Experts of a small language model.
Size: 14 layers, width 192, 40.5M parameters.
Experts: 160 experts in each of 12 layers, 32 GeGLU neurons an expert, 6 picks a token, a sigmoid router, a shared expert of 192 neurons.
Below are experts of layer 5 (counted from 0) of a mixture-of-experts language model. Rows are named router (the router's row for the expert), gate (a neuron's input weights, with its number), up (a neuron's input weights, with its number) and show model dimensions 0-191. Each number is 128 + 32 x the weight over its row's rms, rounded and kept within 0 to 255. Numbers have three digits each.
After each expert's rows: a language model's description of what the expert responds to. This comes from a sample of Wikipedia text that the model never trained on.

# expert 54
router:107104090095111147156126136096132123142099098097114102111084074142156176116094166138085124115163056171167108149170099102127155145103136111149133176147163176137114119135156159130116174074091097142111111139158120163125139190163108152131117124187137199132134085180163138178093105136173104106132105080091085142156157131077120127133215091050130184141083204154086114116138113116065165132153126094151146067139207104138122150151166119143077132118087133103141162152166086100132136188153061136123129115167118144206164168118162126166127145093168166123137173129105100139089153191143137131
gate0:134159080151072186162140152143165094116114113135138185095110085092126108083179129068095107120144152125131133156101148166126131102098100170093148122194137163133085160148197174166117040125109188100151143133190159125158120155145128151118141139119132189146152120119159114112156131093121123122100089158137062150097144109134110129143137092113099107164154099131137165078091100124100139095166127129156167062156164154135106168117131155136118131184099138127116147034174120116082153088101157183176174110140111064148133141153132120166043158155167101186092115129103169174100147199172175108
up0:171025124094133114122143141126110185103131102125084115178183168112125136101115114157124103088146127202150132117141117109069116117115149120155144130114150140060147157178133141098152167173146153096129088151099110181051064136145185139191171118112160085100113111070082091145083068142157106128211104073121173117205123169125129129163096177161148138102127148144138086148138118138136117136108171159056080125090125122127118120093105078124180136070143128174153132196088142084112131153123141106094109085097094139097104143081187116114154076112116171144139113148157095113100114111113142113
gate1:153118175144113142117168088108111122070142081090128112143108091137127139139106149121097118147128173143130128101168163115130120172145061103128142191165101098116103138140193146131097136104107152092183107105210118148162086137155116180116103154133200183112123114154116146151108157144202080082070069123119160130129121090127132146108141141076090153135112138177135074111143122124172141153192168104116163157095161173162141119149175117180088160073150125137122147158135148122171182116098195197135075141202114141142146182092133146163155094160142144110084137102129161054171165077066131162
up1:156177132158099105118126084086157141134120100114127123138114126123116110137105110084129031100153114138125142107192172152142128191130150186129099090174134113115135144103129118148145129149125094113093113082138099156127106108112143130143125111163159183095088169132120160191094139108178101052078103124155179092159112131081078165116102115123093083119069174120107072092180134121146127151138145132114118163147144112127136042181164171165094183074161129103136142130189153086148131079122148140130126211103160078143192177112159166166174095196125146142118205127139093141113161111187089144
gate2:117102117082146134181125096115178154147162114095108164100119026147059176148104106144141111167100091117116095108087150177184090103165141108175118108148179128163120174106118150125094120073156115127123056122142093156162141134136081116134128088103130158101161096135161181122154173168046116161129121154082164162178079071103104186111122153126165089156077144167181081124143139096090139128092137048144106063133187173079099108128142151157103140091099150110112153102187143102117140169138098103101100137116125096120151141139138116123159155135076135166168097142155062101064111135124133126
up2:115124111147168142047179137115058197116159179131180093137149168129164101092144170098132107132142194083149110074149119126101174157103123178108134162143115144064164148153114077082143159146138152153172150110098136151110096092130153116145159124075172138150088121067133134168141099090109097107140112066177055075092180141140102124193133124147144172138130172085081052129103104144169157134083148160085113105111075150119170154136147120155200123156122121150106145160106143129126114109096063139124110169090088152122111132124140162114132081163122158143138142083105207156177137131162110083
gate3:147145136165073158106071140117144084126091140060136109143143124154148156123110128107050119163124051205164098127164115152136139175126123148147128128148097183145099057174155133108063043117113149158139150166190118144129118095140141109105106149112142159140138161146113172176110155106115137136160099105109117170092120160082138116076146136148098134101121107205089098122105085119130075116162095103091155098113139111126133131132135070169116150079091185110159169148119105065145110187128112089060162115111108118130073113137107131172170155209106188102199149161088129097114165072112131115
up3:077129121100189145097224116119195147150163113164102145109114120115097114142076146104188134125136111082124105118115155174173049111142093142067100119098159063091093177113095161172159153142151087115060105092107113080132137160137137118132133119109090122177078136118108080103135131138104169162101111099163097122175093094165114117122105146172107066152105134098096148154129178145139149141136138138092109133133135150111137140081099153115122123151224151139053130117226183117132134085125130123139169142155076118167140113105159112141088126084161098140089147166190163147123145181105135198
What it handles: Word-final pieces such as -ic, -ly, -ural in titles and names, plus hyphens, digits, based, according, who.

# expert 49
router:143116068062050108198131147176151133131120103095126105085069122110123100057115077160135111109172151095129132144114115117080104150096161141147049144121091175069100152147116138106135137152162132081087127166154151103158106149211132150183099098160092115097128086109112137174131176115081078130120096084103104137165152187141073122147137098152182155141149154131109096147123055096128127156158151139149155064165147149117150122133136139086122131121145167166130114152132132118061098140143127126118114152154141075099196118189107173188097144143131095188119178111113084124092132162134048152
gate0:100105102056145153156134034171123154178119132058126142119088078079146090063091077120144080088160133158153150090111172065131152115158161149090116137114104128103138102106125178122142102189139171162110111167130142123103132138117116149167116139103111121126162097062160163157110151102096050054080123152132161087098158099138047132112159162109153123114076109106121086147151118134131180144092143114105127101184159162154152132205146104040102181106158129116131150117107161140123131099116127098152102150110121098117130088185141114163124145133104129127036139146123115179110105122172082153
up0:062096127054134101101169045148080169111160161091154185153091122098163121049133104097107064106140139098159101106161157112050126143117138136105134120112087121115127080108156180085158137170090149145103095178112171138158163176200175151128133115156097158130114112141154067161112173098110129093104131157139127084102104152141070136138140129126198099108135137116122120139135133098110141098140145154136142128149148193163149175175111138094131164119182106144085086130145126141147055071150154121127171139150144121121160124191165138117109174100120140170027113180184159141116093143131105107
gate1:158107147104199116156181111184076157108115161092083133076107126150141122128047075168082139101107153120145139144117062144167105106122135141163077137099097132139104112136094144081126112184142179146108140145121114108077111061160171175189114093070101100100086099149129142138132173101082124132148169137117135143176108130137100166177140169121146183147159081120139078116184146148132069135121173122146117150077111122163168122157080084114159095107072163126162114099137127159125095074142122149178127103125097099080116101142143113142111157160071106171079129121126143084025067142139078140
up1:145104148061068115139115184157156149150082142198123109080058168120166151101131140127138156137114160113135140087124142096123098058112156134110130133111180081158105151161094170091152133141088190123111083130192186175118079080055189177088106079144176111099108199140102175098154158129094135176109136079092155137133170146130110074184106077146106125188173097146099077106108145127121045157104134111139108121087130076176136159174133134072157175126152108132089113144167155156146139136115129108148135108109102130136120102114176140101168126120128141108125109060099126125166108126167139145
gate2:127140155110140116149167190192195177127129086141183109130078163150162118153124138127095103153130137114139097072124071135143128133100188112105091160157115146151126166137062103119217128146140136112095145152130082122202091081140170045095138116142126130133140139138127103179106178199129149114087139185135127134144152104134149142177134119231138056168116112123130080087116106139115133197123127179176132123083122089123108129136094124138110138058153101056159095133146145150048162136140154088106075147164094178084118152175147141149133114108105136088105131172141132151125129122131085154
up2:158142200113094115122148151209113188121117111140189093107103119115133154104117116153089120185136148106133118118119086166079092122095177140123138161142147108164102143122098093188212133147149104127086119166171103141122098170150162061128076169103057134124165183161140110146151171133128128095124122162144118147113178141166109148154148168129135086147134121209094113149062120141110124116129139204124146132118152120132118126147126065114154144115123068102129102108125062078022122135113191129155090224151072158081172166137147132119125128107088125103108131175146146092148116092147112159
gate3:179153124119086094159156052090144090087161077147115148110093148113174122097133108104122125179154082090150186146152126087113141151115127149134080116101130137160194191163113112085141153153083121116130121126172124133135079116151103149140108149144123096158125154131118111134140176104130143166067081105154128094095095138118123108076138180080118106136111118130089125056119087096101102196075174063159152185168108161222079108105102115140145174107152141171134117118141091098124088131087097119083132187156066124176143073109092180147105071135083122107138148115148061124110153156166119190
up3:156101151100083137148149028085087073144126118127101126103044167105096114092131146097149114172154094038109132144160121064085155144132126111162136087127069124182068164121122064087088137133113066111162123118131146151134104142151125132085140140112108108149149123128144139123116215098142125159085080084121127096099113124094140121100137200056144166123161182129084143135131114165110100144168177121098203140180133160175143112092155115155140131105166147120191103156130129084148111129143109106133091123151106086145201119095162159108113105104080085132119140118129126114109151054154144189
What it handles: Line breaks ending table rows and list items, colons after infobox labels like Born and Starring, and some verb pieces like massacred, mock.

# expert 8
router:131101080127153113169049179149110122151086103124115146129162067117118123120084108171062132110184095145127101127149102131122153121119142121114107100094093115108125119124142229181132127136137143123108146122131126198101127137207131151132128110136088146078101084193079122183064131112110093156183111110135131068110134162077092197135211099110204144080120110184134130076122151105117138072179158093065140114129156131140162183123150065098141128183099179164155136156107142114083107150140093119108123122132122094167166107159155126128169167096145152176185125145117110148106095157139095130
gate1:172124122132117082175088068134085154086145098136030162196109101113173154076111155087159167165178136116072113143113111124087121158134129136129085092110115081112091148123155116154074073129125151100129075094146119099110112161064106093118101079157165173076112132170143079165105094097094124108107118157102107094120131086103128133087098151061160126143097149134127134107117158151135149110112137099086172063109112129135152113116173111163196193106075130150147107128179066104121121130132073160092195142096151089117105111156085126141071166101143164189135116062094117172141120105132095114
up1:133136135113132053155139100127106135089078073162045189149132136111152161130183143084121143148156133168123111161134138156139105156083103141111087123119070068118049144137158154152082047106106187132159121086150089127101144178104161147166076089164140120121134086169156064141129097130152153082073135162122133101129086114076111129092098125114137106111144197101156138103134159153133122115130135122082128111111112132131158131165138176135159200065111120156076139113133062116161080137097125116101146138114154080069191137167086120171041146155124157196109094108143094145117101119101166121
gate2:111136099136112167144108143128081129118112148159149146160127063102139170127144104163115127079188142144104129153177120102089068180147166110119060128119131084186103117148145112172165099140132115095129172109128129162114096122158106111081171152189059117162161164163103136066094156120174137163114114160104156123098127140121132178156117137069179145055087053171111125086087129103109070091162160085102119118092125132129107088147154120176160104068140162089120068101051107063172075123135107188129122197157171117098149134116140137131137124157158144126153147115141082127188088097182130122
up2:135084115108121120108130171085124108153161134139148126104134240148141058148131184066178097149068115130142155088098138175156188093144087185175183137154132123090122127150096153095071154127141157165094081124132126069160179138107148127144078105082147153077105129091153135145153102130094129087142153087133122155156164114119076129118119128187102141219132169104133076159160113188140170190129092177165150146171105123111151123099132128055087163168106116163129151121136139209119153098128155097138130093159096165128070149122102168152103129103135108109092124172130130113083168113092146131
gate3:159123103098138142167156105174114141132113171071101130141119136124064172112105144165105140142174175078092097111183083064098126142112135050065139130055153111165104088139093140133145133134157165146055114117167093149062140172145163172105089174115111122135150128154132090176073135143162121084142088120114132156175128166127168149117142118117152128104153142120131138120138088091106115079103146057104132100119124116142127166073148128176139128120113105118215103204077080071101072175097108106130171081109130083164078152128086098161098094103116126163159095086135135108097137196109116097
up3:156100076096168077197157097155135126123052175048123132143068164143058128089170141169113142109163137129089092074160109111130106157154172084054121185083147145160123144155102158148173123077200169168089162138142071133088124125109145142125094178141124125171124138113062123165090147153145092113176056094078165185123161157108163120113145113152134089151115139079044117135160117124152157094140113108137112170120120118139118123124125117146135072127135118125136084167079125066127141127111146112137155101122134121142125093156172180069128073167117126202122106146089149132120120153151143106
gate4:135125171067150128101082119138129177104116092114139138117136132152134080107081099117124123144164119113107160116109161103182137163114190121111096159132123130151134160147137137121106117112122147227108087109178220127048100164124169169121166100057069133077074097126182082134127114140092133108142095150057109089152122166109102104106140141168130142114154098172126123162184149152089117172159130101089108106103080108189116118127176115152110158130152195131159098096143138194105185091132122078145193146136055164114138124104132126133127066141140142158132186107152147148106105198160072138
up4:138181089126140138158107135073148063097190133146149142094143126098118157139143170128118174129114113131187090164113093184131098123127109136157131151120099135110129105130129110147149116136088132063155163142111068102179173118155094113144099162187159148167169135138084175090134213106172110114103133125170119142137116110139133129170105095158117096172071132031115125081062095152200133095108139171126168154146145092106119080153065141132185047178113064146123141137123117072163089125098184162160126125142192109139088138137110144085131150123093120086150155213126115084130162132124152141
What it handles: Common adjectives and the first pieces of words after "a", "the" or "of", such as financial, political, municipal, New, km, surg(ery); also backslashes and Japanese bytes in LaTeX or CJK text.

# expert 39
router:112083124124120112161134106165134118127133119112049136122137079105163134092095145145093107121123094148138152116158106152101143160114079122147134059109092144047146130162189204114178157144132073157120113123127132171129101130180084165118115046134112140102149121141104132136118166097086109145141054046132140094147140162089120150118182117098132154125150173190151152067153117079052159125211142106119180138130166185083107120132147116113119148098111132192104176130168087040123141154103134164135156162136130080114198120092151172142109120132109137147138166152111122158111155206129093136
gate0:141130231177109167128170145156105131149130159131128111101089120169103164075130092130112120152174128117138141116107148098143147128136140077141159117158184146144125066144129048130188057181120104166132113060102163090180092176141077132144100072124098186099119126112188123152137158158146141117096139106133143183120077181108133171142183196105112152084072102100101126124126137174096141116073116112113140103128137157128128136194086161170155078076136101179121110070081172149106127104086143127132152198119143160119112140189125104168149089116154129103105169165149076120113142160169137140
up0:134154163116130187128127193178083068155118090164117140150139153151142144130118156151108143175149169167126123157218159061139130095147171118136121141195199154194080053138115096153196157181124090119148101136137143128212158136114109148120180103159137133084131147170198068141116144106149164148122080087137162120118085187129195133133176166180110126105092119144111135135092140124148165092129101137117116131099140108079082087158153149170108085140092128102136125094164126101131143109127187182137150158129113119069172176120137107116124097086119124144143167171148159136110077167081128118
gate1:062091157111120050118175074113183072117114103117088166118085091121095122032111139137114095149108151123110125156156081146149089125084073145109183104140063117133126097158217116146055086161083110141166102207134121156156118088127137141174098075135118133090094118131131164128098148168155173107155181159106172124169170138074108153163078179099171125143094172144100187127143172158087141183153111139164138089131126111103112141119119186173096125130127123196120175182149125108122104093131102109153116194106111135129128101152143133123102117115140094131164142107136099084092128130150118100
up1:180157122139121167130119158124103183103135161136162130145165174127141136200078082152147183110118112116156129092096215101114149134157190109107058149120167141161125154076043118091151148078157145127082173053108142120051141158135139110108121162125108117170161133128130111117175138074112099162104092114197079161098125125147142087094166103154067135109172132129160075155111063125125153067096172106106084175174170159138166124106151093120171156145128147100183070116110110170145170140162114134112139077175159104117106165091149141122129153136119178104104099147110127149124118149184154119
gate2:135113164164133083133163076112170121114170159169142092120146121095153126108122110181144081167161089117104146120152147116153118126130072100126174147092075112127094127123237117151213114124134159157128157174118095092152163134110099096150091123161111183116072115127120138140172169077071147139135179134138133172173075138164109120082093142146173109127143112169170143132141107183095096097115108089173152148186114137079171081141150101171123124113144109144123134181152133130149181123129169106171089177151122154166128146131082177198123131145149084108151201111173174172114177124038114123
up2:121119190117146145166124109139188110082180125161137071130175177155224125120094160168168135128076144153125098115123153144168110107140118095191142149034072160160139125105185153172181129129153115176176119212098113126149166120164075127168061113138123141166091142150153162155182126085109111144151169075124103165128089131115104111125100104112157114073159122153160134192147073159072141092113108153166119108163099125115135101147121057118137119161132080123120172134151115135125127179165106078181111124107116093145142141138118179153132139119148108114115172112188176169095125127068128151
gate3:085089129081137170033156116079191093111118130099102157175116155134121147179116147130139137110140058183151131133120160179139136130177113125137119144139107099102108092111165180107096156120124065091094133116160080158173154078114086124154117130160092137113164079119107120167141144111068136123103101142134139124134111108093153142115108083127131060130128082150091122175050120123154149114191113158218119159116116189102202139145121081141063173105115150147168147158187142091122131106154123071119193125085124171134102135143101071193122118169128109136154183176154157084123139142100119153
up3:167132089178089193142119065137105129105139141125112144164165072127096119149106140067079082177125098071109138157087121149138155036141187158075096149095079110143176111128081147102166122153157144139109113103123109130123117127128133113041152149146142129098167089129155137172199139134162137144106110127179112118148100163136139089097100164136121164114114182093154099134143129080112066165121153198158154163099165194127201159056143121186133117136134173168146120118179117135124115163101113099198134104095094092138152113117173153150173115160157156080174151147143082147121085117137110090
What it handles: Capitalized opening pieces of personal or foreign names in lists and tables, such as Sam-ir, Nat-han, Amb-er, Dem-etru, Abd-irahman.

# expert 50
router:103128068100112136165087139150139128128132081103045129158140075085154158095098107167077092128151077159126139096159145142072137127172091155134089068132107145035121145097157166149164151137146068133107139078128125180140088112189114159137115059151065155118160126148067131120110149137093116150155040092137139096147151146120127178135106114111177141129186181167134127054167113075106138097169140116147166137121173180122114113142145157113148158134091111191117144162163100085078113163144081171106127146124151089086185109105148158121124172117145128145129186160108098148110181153141096155
gate0:119137136105164077168118108133112107116152130059125112155121103127135060071132150117077096126177117128161139070108180123102109135138170140207171114153145164135114111118148068136130109106139110173137140124138170107184086129149193116204135050110132134176162146097182120108120166140129151158113104132088156131102200200131106122145069121212083123041086166159169112137136103132153116072067103097129135141100162116084101107121154103101155141120161116113137117124118149118177154153111179130136151174124181113111204150130116151166105176110143115160117170117110123176162183172128112188
up0:142129139154123142086124161144169163148122120147112133103122133093151163183114093155123151085106138114081110163152096129164137149097130112094109103089120108128116141128116222143119144131154133081125081122125080130074139136095057158113116205112109142091102142136073172079123095109106099073165153156114127129107104068155125141105180162072141132185186101122077124121089148174136176169186178159104106137195064126166177145149106115121091146142095127155130119144154099163064088093154114112149110085133080138145034140134109115115145058137167128079176087133153135124099085129150152030
gate1:112149080139097203131140133158098134124101107071126174150146091154164137115079105142085125144164148132119169129167124148054110142141029154112084121175176194135136172102130150136128086106088072143173110102103072115139109072146123099085165060056138130120158155143154134193092141102137119128108103130133142058180066121104185121121171164152141146124121163106105129120187122091166114072117172120169138143091155107124073116110085148108166134125116113191172152153118089149069122143115157120119124182146152140167039111092086074119137122134157147141165138113136100111150174095113159112
up1:131089176098136157119163148116107088112126137098145111118148146142115102106152124105137165102089089174103148141140095158101117147132170161102162147109125137141091093104198093171109101162129113140139137147094170133166171109127140152137136147133128185128126088187088085133130129172167142127092150163121106150096088121173104136081124087083141142160059140160086102148046087160106046126088114105147152170156105125138210053069131103171116139177137155164119155076117140180140089142107094076123045149125082198105187138173059107121110163119152157189147117145153151110141116107090065093
gate2:127032079162092080130059094139111088107076115136098176127057010136099150154142186073116122111171142135159153175144163165146132111122134150119098080125133095175141130146142110143080101136122125100172137117173153128098142138050099150065072087114125111149133136115102124123134165134122117147137090163147154092087129176134077133117091076146104149119131122152094141116112155169097148173104154094120111131167106113148112093096120140144170122147071096141118082082147070126141107083153111151141103102098171144063181141151182120092172146140113124147146118143040087156076114188145118109
up2:126096030086104100126199153107078180095115127153106030117132109079146121098097074114132127101102107110142164128123131134116113104170094120156147136122187135120096115094130141132108104060100106130155141112142175124089084112093103118133116065093105129147092151181093118099158127170088099132143141132158107105122136174124098093127077075144149169132100179185108131107107132056070153173206093073102095169094089103185143179148123114117141100086145064190178154126136090186091132108138126150156125143113183127113133128118170161135095080168147127179141151170125101128142108075155106117
gate3:084136115105132166167161115098170164129141076082113126167110145083103162152152069102071143146127114117128221093148167104142088148127153189060090135114134104185112117094119122098142110065109160149114163129144117068194109128124122164123110181165090158112072126135122207101124177145126151196151118178118148074096149105136156101162098110101091148129141149094117106098121155127148184116102125106114109143150150131107103087138062147158085183171169091152137066156129149197115154166116080109179118125115139124129102116083165100166194168131143109105097192160116126113167076126075159143
up3:168112145123107119101104163186083137101086203164197106142136109139137184086117185165158128120105129080129028175136097094133125123112136085183129099111145144164165135151092138149159116188107099111138122169154110209054130133137134166137100120072190129141142122146134097135115132169124074105127123071091096147100117126081126127137123140152169115126177103181155214169111117110103107093143125126111143157110092134139095095140174122084121103150135124140099192097180121041141099079180136173066131183106112098099145109120087156140064126137113146117120084088108133120087175137146110104
What it handles: Opening capitalized pieces of personal or place names, such as Ma, Ha, Bar, Bos, Bak|ula, Kel|vin, often in cast lists and rosters.

# expert 3
router:122122098106105146173097151204119144131172106064091143091162110037115098092078107115122122087159111138122113142127089104115095171122107138159076114127098128073107113123164192113118146131177117120081099112129188133112090201163147188207104127160112142103101106102110128124110108109126128117123094118108169077150151138127084143141086045104147226123110135126168169120165109158113072103191155087056126044159148118161099104145100175119167118122079165140101148115166090098095114137151114131077174143101128069136142126082109171094094136161153140149130138085138100115136092158140105128
gate1:157061118106147138108094098163121078161173142089129176119164075093115182138135132130120105139109120124106103110105114165143126149175129165150154103067133100075086151118132083106085130094112149160078114123158123105077158117113136197203160114065132124062141087096135101115146075121088095077186118131136163181160142135076108179069083125127100122167125157105081066179117115140081127087109089074093169133165102106115030082108146169087148126130077142125108125161162148088113097105120116110125116088070107139184129136110080130140130133154100147121116154057084075156129117102120141162
up1:124130129127094109145170160105130162098092156128097104138112190124155144152101102184120156109084142107152116140129169105148099099149126110147071090164103149180152107115178115081140123182078094146119160125129156091198101124095110073083055163111103108171105144094163145144169196098142103142093079147107086044126090077170135121102135153095172089116125113144151145152082126070073114193073166181163198118096142146133181172141115116113123124121157135096147110126109087128111141140120122187150167154185167147098088194156179103133104149186113185109116177167123137102124137121174163102
gate2:132097070194126145107129080177145118145122148214077150118135090096140153119162144137185169167082131068143087071123098110155095136082131100096214147089128112096093141096126137124134081105130097167064117094159083118093092147104154182132155143139123162097138121151108165130081130103164081137147134110116074135092108131095110088136129103175147167116120144140145217174097161149087160122187109075136100186132107197137084121183094151121167137162045178128124100153102107131090128143159186137084112144138134110107126170086127153122138116100123114179097160107121150144064153144125107082
up2:096101104158141193157117073157142140187194141130102192148098133086136150105141145104185080122123162139117106097163115113119124165145123199086199108121091157134118172126138134131141108140127112143076085107140112150123105176057157122179168102151142119133141155124145156108073105161128120136121146112146083111170072123133086142178152093112201202105171145136124176125139173136065171130125167112050155166162093097126043132206159142106134149135120159098067133096124067125084109124096137082102083173126141113096134170089126112187129101137129107120131134087115147156141072131171153168
gate3:088128147111133161096138157126144140231121132168159157144065132147191168154105094113090108124130110104135167084103114119101162074184137137139181108134131097128125115118189168119133119141171145064148128135119143128120066143088134091160131122116129116151134142063121151160107122091099086163130199168102136151107162153150101113095142138124097187108067105174125134109134135149094089088128127067175120134097131199131140160144169112049086085155156130091134129108159081142130113161119131154102174146111107139177091141105086118096146080155149121173120188099227132202193099130130139199
up3:165122109130108092147137119117137139071133101133143115099169144132091144102167210115196145149158109141145102166154126160165102159047126171137135103124120138186136126179114138115144135124092114195128115089110138172151175109122097139053119122157075151119105125193137068145156177180097134036142077092158107093144102095115132129150146139160128126147160156084124117108158145097150163156126153151078123048138129131167119109076131178224144131088148121136160153164161197121117146090115111118152095154119104148118187109171166091176130128142135154121120070208076121062093161134130101133
gate4:120094142158107178110127109110116151147096083116107073128141059104141173073092174114155121127073158160124080151146114150138108151098142158200088154099136183163130155115133154170102132129138156082167101146092116178165176131183112154138182132102127141119104119160100076165119181089107101162191113104123138127125088098110127121167162140142140162091108093162180173100168145142134172220132129127063154171092100167126137157192114094119070129112134134106101092050185113134097108056098152141083130131112076174127137139125173180119139164124117194104123125141073098144101115056119120153
up4:157113160156092119123135136165133087102220108200126138099191133105168113176127080110098176118216160111112148093090096084145138174172093092110136098087163090126100102141066120146176114149093121155102175139131104111116133129163131124193115151088112126080120085115141165081124115088113096099128083100125132121088130128058140131132124164094046146161148209174099107138080165119117183079155133121193113109144211122150114098112134153090217134144080174148183147117094151125147142140130138131171172093135139149167103064143120099152155111137143118124178129141116134127129120158111146137
What it handles: Row-initial pipes in wiki tables, plural suffix s, and closing word pieces such as explo-it, res-id-ues, proposal-s; also commas and semicolons.

# expert 56
router:108130141138107066121130171138104120131122167123082145042156075121076149086064139180091096120155157153245117101130125130143137179117170132120130058118137126089111151142126167180139130118177066112122168123126162144120079156123097130116081095122104144097196090146162087136102127045114158109084140113150117085195173181114085140087100060133142136094148180142163160134123102069117106110164149126108114075146117119146096132130179159140155157144094198156111086113164097103146126119154066088114091139156156094153149123095125163131139099087138067145187119101151126168125131112116132106
gate0:136154120123130068164128082164117131121119130136081167134205103126092137098125136178098132089152152126158100100062113170146183135113076118108131095153102121149129085130187138099122116170143090128103109181120158129158095104115134168118094100117159157094131086143139077096068111111122123103132208124087142086142098185145093116123099115175131125148138121196136096180157101091110112126111137119158152170080133130090125145149134166168139120123020195159115093140088059086128062126080121118047114141159102043143102104119089156151111110119133086144156185098142100105145170121203145094
up0:097091134103095205074145139104155175135124141106131085072084175144152136148135128094165139152104113122143143160171112126112054174156140072158088162130128119107133193109064122189133152080127172151121186074155146129126182156114154122165125145163113122124149120112086172120185077172108133162151067100179146166102183100125134138134170131070085138104117126106146157090151133151141127108148148148122128112157135100151157122111096123056109114134183116078139183126151180130109198124184138165167110117135171246117133138100148135110129166118132144113120072162098150118077093163058138135
gate1:112199121125137144109161123142137160135152089117118146123109097154109154111072093104187167130105134190194121109114091117131130152063106110127137104087117144143108160154091096124080157156083069177140151109140097130138146137157126135146127067138072120132117146172090159170120153144133165170100117120211144133177091120161149129124146158139195124078130137137109117146205137146112137195126128115168169093147121105148064152150145081143080128133082107156123101118193182072166102101134031093131085097176190180109120163119117142147140131189132129071127180097144185204126124123100089133
up1:119120120143099090111133141109098153089100108149136087185118115100145176216156106113078110148154125056086118148091145075106111113194105121111133124153119114134197146147134109155141093092125149060138107143165111127108126103117091165167141177117111157068133145148151141148069186168137072087146125150105065102134173134068109112103118150124094093125150097186182099107094093123191145131097087112102108141094153135179157144145113163132111125115151105101170132089098141113123156127126168160116157182088201159159119121156113137216117137105097055220168132168070082112123167131156152142
gate2:125138214189133101089104144146108122183095132165100205115088118129119167087083124084052097118134144149119097183151162134174168152082156105102128180109161107098140129101142108164128102158156064069134104130143118172120138170108114163134035135126107151129104130129142146162099161080153091186142108102165123136207172151127113154117113113143107110144164144114144117096123116112104094184157148101104100110142143152172177094176180100165153154147162129135195146109122121153109195152104113137112096150101129123176084165170118160148134131098138115066120110123117179219052127177145101118
up2:073128145128107134154161134130056120123119133066081157161168162093070130112170124135083154155144076118171145142105120136096141127118103164181147119117119108117133148154110120070162167135113135150164087127053146128109102104133189118038113143143185132141168134131122136105105080106146086122149121121136102084114137129096176132144145114112126144128126141108191132099092108159140108125194081141122135154156111124123158122127051150139129061116050153106049125163107111108108134080053136129145160084139115104031140086096193084040173143107109143099110073104151092123065110141148176125
gate3:162112160130115101153174151149069132125060150118133158112162126123140123107126153121128118135135139131152136134143165133147109087153152073112177134157140124165100188109126172159165093229117118129101159135130171157107140145132164166208074092089049153170139085194128085138108107139142153071104099161140183170144132175132158136103115131113093106043109158121122142145214149153092067113140108134071115132081058112141119177104089126140143142110145128090148130139088126116130104100135163164130185157138101153110116100096193151102145147133121046158167113143185194166129120117161155064
up3:153172102089156186093112133135202128144171125134138057136121080142152105181081096081144159114112134136046126126138127132086181149145149185112048129123162113141210092146112033125129127064181147142123080118123071077137112084179130101132171119121159135089076149109151183142160145143102153129121113108164088151121135086137096092143147091124114106154126109125125104123095112131147117113115134134138104153185168161107108101128066158114089136101143131133144127157146148184163145165145118065137068133117120126086120121172053099165112111173120128057088165109128112100126087108060072156
What it handles: Opening parentheses before dates, glosses or abbreviations, such as "(1812–1858" and "(PNP"; also dashes, table pipes and "li" in Sullivan.

# expert 35
router:144129079119131074170141199139125121149170071102126110133116121072116117129075142156141097102169114149155153139116148123108091108104081154165108142104119119091161117186156169179142113074165141135111130115110185165138081139170138193170067106154092171115166105148146086145105134092112115131123123156195133069171135120124084173125147086128165208064128152146171156037135113153141128122113205122119124104131161112105118122184195125175143160129093142150119070179188105108164115174109139124119139221175138086147181105117177150164143112095120072147117122123117122110139091130095111155
gate12:139164162102117098133112160099137095145165119074138072062158095103112149139187150189148107182190134147144139129100153105112096114158109159171113130077129133171180160142134158169110119060162140111103145110129176152108115131152171109151130049146136156095131127191173087102167135102153138126129100152121119115109177068085136182142131130168166161105152167117132154164141105110108145170154114073141135129162132087090081114084108152183109171152084131138131108196115115059080171158127109142124124135166067133135147084131199078127119170070148107144112115113043112129128119197208114113
up12:080055116134120073105129141178124130115108134178072176212158157143161060129154102076110162113118150091095078135105106136131158170105173143104112102157139180095098155070153077096101137119123099095143117149120158124111170109109127149112131195111139179137134134061127171125129161162074130164081124072180172141191077187097098079127151137128158089123108118165125151158158113135129106104125122116119133156105056147133181135163150158096091103141165129140068115059147148185176092104131154151094077092082163149129100168122090162129143072150076134136166129131182119118145157090095123146
gate13:153107075118154080100158155113066106167164144100060164144179135124152111125140175157086135124127158104096165149099093108087130182106135145103149156112094191104145152172095089160088154078163076091128109145116193177085144090140092131152101147106112112120104141149139127047108092110138113143136061088132152096144137205148156151158180083072123105102178093117155149080129108098169101154183140116097112073145146141175201148133132100169196129167135116136192174130098112119165111077109148164122142113100130146091132082087155156111140112105178104183181101177122089140128170157129130138
up13:060127143141138175122100101142164147117136150164168100142062123111137171087093072103116098126118102168149111100182166146151133100119127112132117088140116103185128105097154169095151075174117176122098149127123061089194100166117149124084143097158134125109155083119135137211158140117151118091102163190121146138124101090120111105112078185131111163140090161149110103144130135139074158115077140123110117159108124143087070119147129151091065119091119166110042072141179157118112147175220126117154132163132121091160149173181103071147089156181080160082105147054133151142134079129136116167
gate14:166127123108107110099132110134113137054164215130125096148141121195109156168118075076129153126147169167096128216112181213169108093157099118153114047114131126137099087110135115073111131164083111094131148094082124145157089134180082074189127145139100148124077131184131127177142161139094118128131102092138148164121103136118160156100168138096092145156152130148141136118078107093150142149128107131122169106215181114137147139127092117157194120170114179154102109125114098086113179155134103176144137166173135128124185129111174147151158091119133134104131195092077129174128143114160054152
up14:150143123100067130120112148122113207066199157102128081161166129140134111184131137066182175149120140172121127179124182149161113123128146124146081114096095140118111062080107116128113159171098108084162130151093177163124127133176027117111158151143071095082101158200136149132139193151099151107122114083137100161071113130103169116090192183054132112123127158142110119084101115109137127161091081105142161137168200104110153113123092113149188065120138176146120120158134129095150167110163090142141114172157091114126153117124102149141151133077124100148119171099102092096160120135133072122
gate15:140146174129050118135147215122104108139142118096150066128064169184150111112170114139099115178114130077113193077134082128116068148091083112136166134096158183143161151107077158146122140139157116065125122042171136144136149082175111076179144066119071189102106118129142201175123153134115180131077122165091128096171119115108061122111107137079134136156122147105111148091148078073129146140138114100066128085143142108124106125165146116140073101149208133131123117124166163129137145162138152143114115153163112158121146134152145156167158112123061088152129124131130139155170123123112191163
up15:115122133136130160136120094125175101176195116132172120137128125126117126130127176124104134142143137146148119097127129224104115154114132115145158105099151121137051114166089111128094191080111119119139208133171119173116146106200129118109154149107123097132100121130100131177186127112131199124120145071131152182153120170103125146132161097171093115094167166102138114161125098166153132067114119132102110160086153075125137118087129121212175143164189154187091129144178142114169139093159167099079179066112111118098166080183127085132053117098101153194096120133151106145087156194112123193
What it handles: Pipe separators between cells in data tables, especially after names, places or events; also consisting, mostly, mainly.